Below are experts of layer 2 (counted from 0) of a mixture-of-experts language model. Rows are named router (the router's row for the expert), down (a neuron's output weights, with its number) and show model dimensions 0-255. Each number is 128 + 24 x the weight over its row's rms, rounded and kept within 0 to 255.
After each expert's rows: a language model's description of what the expert responds to. This comes from a sample of Wikipedia text that the model never trained on.

# expert 0
router [105 121 116 114 124 159  79 140 147 167 106 142 126 163 167 100 138 168 111 127  85 135  93 160 115 129 131 135 103 167 157 144 152 137 165 142 154 112 121  90 136 117  79 137 157 142 113  97 115 145  78 128 138 151 120 168 100 116 143 150 120 125 155 134 105 122 138 135 101 140 139 150 170 165 108 120 121 155 148 106 131 100 130  70 141 151 120  99 104 146 103 168 147 110  94  98 116 137 162 116  92 145 158 114 108 130 111 108 108 101 128  84 104 167 122 143 117 138 153 139 123 159  95 102 143 140 152  91 138 132 117 135 181 131 121 125 113 110 140 133  87 108 129 123 164 109 118  90 145 166 128 144 114 121 126  92 171 139 154 125 111 125 121 136 105 171 115 158 150 140 158 124 109 175 123 110 177 137  91 145 134 132 185 120 116 153  87 164 107 133 171 116 160 177 146 157 111 113 147  94 161 122 158 120 109 119 119 107 121 104 149 149 137 129 114 100 129 113 119 120  75 106 116 110 137 145  92 177 100 173 153  98 140  79 142 118 148 143  96 113 156 145 115 126 129 131  98 129 163  92 152 113 131  96  98 141]
down0 [141 133 113 156 107 146 137 125 145 118 168 152 119 145  86 117 115 139 107 162 155 148 140 127 127 118 103 146 121  62 135 124 134 130 100 171 176 119 109 119 140 141 163 151 144 137 120 143 140 129 148 115 122 101  89 102 115 151 124 144 167  81 116 124 111 128 171  72 157 108 110 119  83 137 117 105 104 144 116  98 116 116 135  94  94 143  93 182 134 102 120 111 137 108 130 142 123 161  98 126 146 141 128 144 131 125 171 107 137 137 109  93 121 143 103 120  81 163 118 145 121 143 138 134 141 147 142 118  98 107 126 179  99 173  91  90 113 170 139  93 102 144 159 146 157 145  99 143  76 101 186 141 109 129 111 137 121 113 105 126 124 131 145 131 157 119 139 114 144 136 145  73 159 155 120 139  83 135 124 156  94 142 137 125  98 131 143 122 108 143 150 127 138 145 115 144 106  94  93 112 125 142 132 102 138 105 169 116 148 145 146 119 113 157 117 159  66 122  86 158 112 138 124 141 192 102 135 152 134 158 122 168  93 101 131 139  96 149 164 122  99 132 137 147 187 135  69 166 143 132 136 140 142 101 127 156]
It responds to: Decimal points and name starts. Periods, hyphens and dashes inside numbers in tables and election results, such as 67.1% or 1995-1997, plus first names like John, Fred.

# expert 57
router [ 92 123 118 116 110 108 134 148 113 152 154 115 118 158 152 130 174 124 132 116  89 146 144 120 143 125 151 165 106 154  66 111 127 124 109 123 151 216 144 124 149 119 138 127 109 136 142 136 120 123 147 124 127 120 135 160 102 117 129 119 101 160 125 195 118 154 161 129 167 189 106 163 159  79 108 123 110 136  79 103 132  88 116 123 155 115 108 130 159 125  85 123 117 130  77 132 142 151 154 100 142 105 112 117 142 152 123 111 119 163 127 134 107  93 170 128  67 106  75 138 111 151 117 163 146 110 124 116 124 107 123 138 153  81 114  81 158 125 146 122 118 138 143 143 122 149 135 101 157 119  92  96 129 145 119 117 129 134 147 141 130  85 117 177 173 118 134  90  94 135 124 112 143 127 155  83 204 120 106 129 124  96 131 125 112  97 117 155 115  70 134  83 131 141 100 142 119 126 135 100 104 126 125 154 145 120 128 139 136  85 168 125 134 139 157 133 118 107 120 105  94 149 122 150 134 140 111 148 141 145  83 112 122 135 139 115 179  99 138 119 146 139 123 126 105 111 174 165 142 108 142 114 138 116 102 120]
down0 [117 153  93 132 153  94 114 138 110 158 119 136 132 176 165 143 147  87 150 122 167 130 130 134 164 114  84 171 102 138  88 116 127 112 142 172 135 132 116 166 133 135 140 177 134 158 154 118 130 124 141 130 125 103 105 113  47 147  66  92 134 188 130 130 120 162  96 131 113 144 116 101 170 104 120 157 182 117 149 131  95 120 164 102 119 160 147 146 127 154 109 171 119 119 139 138 121 137 105  94 135  99 163 125 126 157 133 148 133 161 112 114 132 124 128  88 104  84 131 182 104 138 130 111 144 145 106 127 131 127 107 100 159 118 133  99 158 152 121  92 177 101 127 126 156 113 164 104  84 114 112 149  98 147 130 124 130 134 150 117 133 125 139 136  99 128  94 160 111 118 155 113 110  95 117 143 128 141  97 141 162 127  97 128  98 122 104 115 114 133 141  73 133 105 126  82 179  99 162 125 125  70  82 147 103 130 130  79 165 122  90 118 126 106 161 118 119 163 105 124 159 142 139 152 170 124 113 116 124 146 138 123 108 149 145 130 151 143 136 139 125 137  91 136 125 151 100 134 111 134 108 104  99 136 116 121]
It responds to: Word-initial capitals. Single capital letters or short capital pieces starting names and words after spaces, commas or bars, as in L, Th-ammasat, N-utraceutical.

# expert 6
router [111 111 119  99 100 122 118 127  88 131  85 116 149 107 158 136 143 156 127 125  76 187 133 110 153 176  96 116 131 140 121 162 101 159 149 141  65 158 122 109 131 121 169 183 130 121 102 104  77 129 146 161 152 147 141 130 108 162 164 173  87 119 140 161 138 125 154 142 122 111 117 134 171 162 125 112  98 118 136  97 110  92 115 108 106 111 110 146 118 128 153 152 126 143 119 116  99 165 135 142 138 143 127 126 133  71 139 112 142 119 134 145 101 144 136 142  84 145 148  83 167 160 102 136 135  90 168 163 147 108 129 122 110 163  96 118 147 116 157 119 108  85 138 141  98 140 110 118 127 144 133  70 161 154 118 109 129 140 165 132 139 128 130 117 120 183  91 120 171 120 160 127 139 145 164 137 132 116 188 108 128  94 112 147 142 115 140 109 121 104 131 109 141 131 124 109  88 108 138 130 161 108 131  76  94 137 166 138 103 103 140 128 109  99 140 108 118  99 125 124 134  91 142 104 147 103  66 109 151 123 162 118 128 135 125 161 132 152 127 142 158 146 129 125 150 136  71 148 136 137 164 108 117 147 104 149]
down0 [189 173 161 135 124 108 158  90 148  98 107 177 162 172 128 127 137 117 131 146  93 130 110 182 136  87 121 114 138  89 112  96  87 181 143 137 109 120 138 145 159  72 154 111 130 120 143 146  89 135 142 136 120 180 108 152 126 145 141 129  94 111 131 152 114 110 131 124 176 144 149  73 147 148 137 126 106 154 127 131 113 160 135 104 133 148 139 122 120 122 138 136 177 127 124 146 127 171 116 122 104 126 153 126  96 128 133 133 129  91 142 105 149 141 122 111 103 138 110 135  99 179 137 126 117 153 138 142 135 154 160 112 135 145 130  96 119 157 123 134 138 139 121 111 132 154  70 140  98 129 125 127 134 116 151 160 101 138 124 104 110 141 119  94 122 196  95 126  91  90 133 140 152 132 152 153 114  92 122 114  97 127 150 109 136 131 112 111 162 134 127  89 150 143 174 164 103 114  96 108 118 158 156  86 150 104  96 109 124 130  83 104 109 137  95 145 101  98 123 112 108 158 146 132 127 116 127 152 159 107  94 158 163 105 106 164 107 130 154  96  59 130 109  87 135 111 100 163 119 100 134 134 103 153 121 118]
It responds to: Headers and field labels. Label words opening table cells, infobox fields or section headings, such as See also, Genus, Race, Personal, Website.

# expert 23
router [147  86 143 122  81 136 154 126 130  82 136 144 117 106 110 124 140 147 112 111  97 169 119 126 108 107 130 119 121 137  96 138 111 169  94 153 142 166 131 134 162 137 117 133 124  77 153  96 100 150 104 131 132  96 117 170 114 116 144 141 146 114 153 176 130 138 108 147 149 149  66 160 124 144 144 114 139 133  71 101 101  89 129 108 136 141 133 130 144 166 174 128 113 122 112 141 116 175  91 162 166 129 146 105 150 121 125 112 125  99  95 155 139 121 152 155 110 179 132 104 128 131 120 129 129 139 136 143 132  82 126 101  95 140 158  83 146 123 111 166 131 137 148 120 121 165 133  91 127 128 147 148 103 105 125 115 110 136 128 103 118 135 124 158 169 104  99 126 170 136 177 101 135 156  75 138 122 107 143 154 120 141 114 139  86 100 101 149 104  96 140 109 125 159 145  93 113 126 117 107 161 137 112 115 116  89  96 170 150 116 145 130 146 166  98  94 106 148 124 109 121 140 169  94 102 144  75 100  76  75 144 163 145 140  94 165 119 167  96 156 129 126 133 133 110 123 129 143 139 140 150 148 108 171 153 155]
down0 [117 144 130 192 122 116 123 143 151 106 160 118 157  60 121 148 146 146 112 107 116 130 110 135  89 119 114 182 157 115 106 163 145 123  87 139 139 149  86 126 137 126  97 117 112  92  97  78 109 193 113 133 101 145 127 141 109 107 116 122 100 139  88 121 103 133 108 104 118 128 131 139 151 117  99 143 111 138 111 143 182 116 112 138 119 135 108 136  68 133 137 101 107 103  77 149 178 135 155 134 155 153 121 113 127 148  98 125 140 137 131 130 114 137 108  92  98 137 133 122  95 139 156 153 176 158 150 122 128 110 103 139 163 114 123 139  94 110 117 110 136 134 138 160 167 113  95  72 111 156 164 175 174 108 109 133 133 144 125 140 137 150 131 136 154 122 170 117  80 163 134 141 157 132 127 143 151 129 114 120 121 179  98 114 120 126 142 104 104 164 145 130 125 135 147 128  66 146 141 165 131 144 154  75  91  95 150 146 152 106 134 118 121 105 129 147 154 117 147  98 119  87 119 116 174 118 106 134 152 156 146 120  97 115 135 126 144 146 106 111 114  92 119 165 137 121 162 161 153 109 124 136 144 142 177  92]
It responds to: Table header and answer words. Capitalised header or value words in tables and infobox fields, such as Total, Pts, Yes, No, Length, and opening quotes in track lists.

# expert 4
router [113 141 141 144 126 123 153 123 144 147 138 140 132 121 130 130 112 108  92 169 140 133 147 104 104 109  92 141 128 120 153 143 145 140 136 172 157  94 129 177 149 162 144 179 118 131 138 102 144 133 135 142 183 122 123  87 162 108 107 101 102 133 121  94 120 152 136 129 157 130 140  61 155  94 139  99 128 120 132 154 111 158  87 152 154 109 129 149 124 176 116  91 158 136 191 148 155 100 146  94 103 157 126 156 120 147 142 174 144 135 133 149 107 117 112 126 123 150 137 147 145 123 132 159 103 162 140 116 142 135 107 137 175  75 113 134 153  86 113 127  93 116  99 100 113 106 165 126 148 109 164 115 134  89 101 158 158 133 120 126 135 118 103 173 152  80 136 123 136 140 155 161 130 134 141 128 142 148 140 173 131 159 150 152 133 100 123 127 140 121 103 106 135 124 109 164 113 134 122 117 142 131 118 132 171 175 125 121 124 188 160 139 120 146 151 112 114  92  91 102 150 136 158 141  71 130 182 152 133 139 125 130 168 139 111 117 167 129 101  80 156 165 115 133 117  83 166 176 152 123 131 104 155 111 133 120]
down0 [ 96 149 108  96 149 101 155 140 103 147 149 119 139 123 141 137  97 157 147 132 151 129 142 131 104 126 141 108 164 124 131 132 128  70 118 127 125 132 118 155 142 115 121 148 146 101 148 142  97 125 125 133 116 130 119 179  95 112 103 147 155  88  95  94 100 107 130 130  98 102 136 118 147 132 107 126 155  73 147 169 121 112 158 197 133 111 162 152 125 123 126 132 101 122 139 131 127 160 142 131 144 154 132 120 131  62 114 138 119 139 132 109  71 128  98 135 106 132  94  83 110 161 101 110 167 120 164 157 139 122 141 133 166 138 146 177 136 106 130 120 127 135 130 132  98 104 108 163 122 134 121 125  97 143 178 126 184  99 154 109 126 128 126  96 101 131 112 128 112  90 115 180 123 147 169 109 123 127 134 129 112 120  98 137 158 142 111 169 159 188 146 109 102 141 169 131 108  71 133 161  73  88 126  88 124 111 128 129  81 152 106 142 156 148  89 116 158 110 137 159  71 135 161 121 115 126 134 126 176 134 128  97 129  98 141 152 142 128 183 147 131 126 153 144 146 126  69 133 147 124 141 130 139 103 127 141]
It responds to: Hyphens and list dashes. Hyphens inside model or code names like X-1, COVID-19, C-2, plus dashes opening list lines and some sentence-final periods.

# expert 46
router [118 155 114 103 131 182 130 138 116 124 105 183 130 119 116  82 151 137 122 104 135 111  55 146 132 111 140 123 139 146 117 138 162 161 127 126  91  95 111 111 126 115 132 154 130 116 119  85 109 121 128 105 156 129 169 136 165  99  88 159 153 134  98  99 162 108 101 119 107 137 125 168 138 135  82 120 172 122  78 136 124 133 138  98 147 108 140 122 145 137 161 113 165 139 173 147 151 120 101 152 132 150 152 103 102 147 155 135 121 119 126 111 127 123 125 152 113 136 159 177 131  85 144 147 157 166 137 105 104 143 142 129 128 106 126 123 181  64  75 117 158 173 136 106 146 155 134 122  65 120 114 135 125 138 133 129  93 122 100 124 149 116 124  72 148 136 125 116 160 133 137 126 110  83 117 130 124  96 164 107 179 148 100 131 125 107 156 159 159 153 130 150 145 130 136 125 142 111  97 115 152 103 126 110 114 118 102 107  74 128 108  92 143  95 107 137 125 137  98 132 126 159 130 136 128 159  97 170  94 146 130 130 151 155 115 117 147 114 184 104  90 117 143 155 137 115 148  95 164 107 112 126 147 147  77 143]
down0 [138  99 163 120 162 158 103 131 116 133 163 172 150  86 113 118 168 141 125 131 153 115 127 128 133 126 118  93 112 151  84 152 117 112 148 104 159  79 137  93 100 146 155 143 122 136 159 143 136 138 142  96 144  99 160 150 129 118 164 170 116 125 170 146 136 135 125 141 113 146 110 134 152 126 128 118 106 148 122 126 114 148 139 189 120 130 152 156  82 124 118 108 115 129 110 168 129 147 140 124 139 112 147 111 162 123 165  78 123 115  98  90 120 151 122 159 109 120 146 140 128 123 145 155 123 168 139 108 115 111 110 156 199 123  91 139 136 110 153 116 109 127  88 120 104 142 128 127 113 105 136 112  99 148 132 132 114  44 117 139  83 110  91 124 158 147 148  95 130 127 100 139  93 151 118 100 195  90 118 117 117  97 139 155 146 156 149 133 113 116 101 126 167 123 139 150 124 117 148 139 111 161 136 152 146 119 106 150 106  67  96 132 146 134 194 119 147  91 110 132 132 111 106  97 118 135 154 125  97 161 136 108 152 122 160 130 123  81 139 153 112  96 125 150 135 114  97  99 148 127 144 158  63 139  99 158]
It responds to: Zeros within numbers. The digit 0 inside years and figures after other digits, such as 2008, 2019, 31,000, 69–80, in tables and dates.